config.toml
n_experts = 16
experts_per_token = 1
router_score = "sigmoid"
router_bias = true
norm = "rmsnorm"
lr = 0.00203
beta2 = 0.95
batch_tokens = 262144
Below are experts of layer 4 (counted from 0) of a mixture-of-experts language model. Rows are named router (the router's row for the expert) and show model dimensions 80-159. Each number is 128 + 32 x the weight over its row's rms, rounded and kept within 0 to 255. Numbers have three digits each.
After each expert's rows: a language model's description of what the expert responds to; "comes after" lists some tokens at least twice as common just before its tokens as in all text. This comes from a sample of Wikipedia text that the model never trained on. Tokens count by the router's weight.

# expert 7
router:080121156166066117153096098090135121130120108097139160123085073079084142119108139096140159176148168147148112116118107159080037091175158184068097101112137111132101145157133096126111094132144112121137114180137140149102139167113101184137101147
Nouns and adjectives right after the, a, its or his, often followed by of: part, course, killing, entire, War, village.
comes after: "the ", "The ", "a ", "its ", "his ", "United "

# expert 14
router:082086168134154109065105098129108188158105104129152129133149129100143171117093210125143095117136163093171149138147110151117084108122138124107083108093100137188144102142164121040125159107151149162105145113186181143148157103127165211118153164
Table pipes, numbers and labels in election result tables and statistics, such as Electorate:, Candidate, Conservative, Labour, vote percentages, turnout rows.
comes after: "| ", " ", ",", "\n", "% ", "("

# expert 15
router:080085157137158121120108134093130125179131197168192176159107047099124116158130146103122124092134123102150131138106171096115028090158125110138105123205128165124061176133191148131109093126171118065083145156150142187123117211141154108074143103
Subject pronouns, auxiliaries and main verbs at clause starts in narrative prose: He, was, were, been, went, took.
comes after: "was ", "he ", "He ", "is ", "and ", ". "

# expert 3
router:093109118158118118076103106078099080093183130092118090123077097120106169143049099074140145131102126137170143109188104120067067100156210081141133146110157100172110136148199087114114137136137107110131143138115140159082153158094087215158130118
Mostly the coordinators and, or, but, & joining items, plus mid-word pieces of place and club names such as Runc-orn, Doh-a.
comes after: ".", "R", "D", "201", "200", "S"

# expert 5
router:036094146170146062113123121097115189108101133178078128108128133107157132079108126112128078138131186110133119105137102107100082091119151144174105153168132167159078141160169122073132152078182120129109139130059081098104162190119144148091135113
List dashes, table pipes, slashes, parentheses and line-initial tokens in bios and career stats, plus Chinese byte fragments and abbreviation periods like Ph.D.
comes after: "(", "\n", "| ", "in ", ": ", "of "

# expert 12
router:092135150173127098106087108075122184152131144160135100160139118120153163124059127093100160145178205114166118127174105111144096102156183113123167094085123158182120124119238130136132124101126155136157124138144046132081136179136114135170171164
Function words such as of, the, to, his, her, their, especially of in agency names like Office of, Bureau of, Council of.
comes after: "of ", "for ", "to ", "on ", "with ", "by "

# expert 8
router:055092166191116101101099113114115129181104180162167071171151136154141142063144160137158101128159195143156135079112066148098000129118193087155129116156135129131149177165169081102095100104167097122135097180119109137118149135139148171125161189
Periods and closing punctuation ending sentences, often after a quote or parenthesis, plus paragraph breaks, as in violist., 1877)., ".
comes after: ".", "==", "|", "===", "s", "ed"

# expert 1
router:138128175144144131141093122151076165118111101099126116133133117168151126126140127127123086136170178127170124093130133168093053167126237144125149138165121162150106144115122148119128158055151121136133172148155099148076111173119143153116110117
Name tokens in rosters, credits, results tables and bios, like first names, surname pieces and "age" in birth lines: Ellen, Pistons, Cork.
comes after: "| ", "C", "St", "G", "Mar", "B"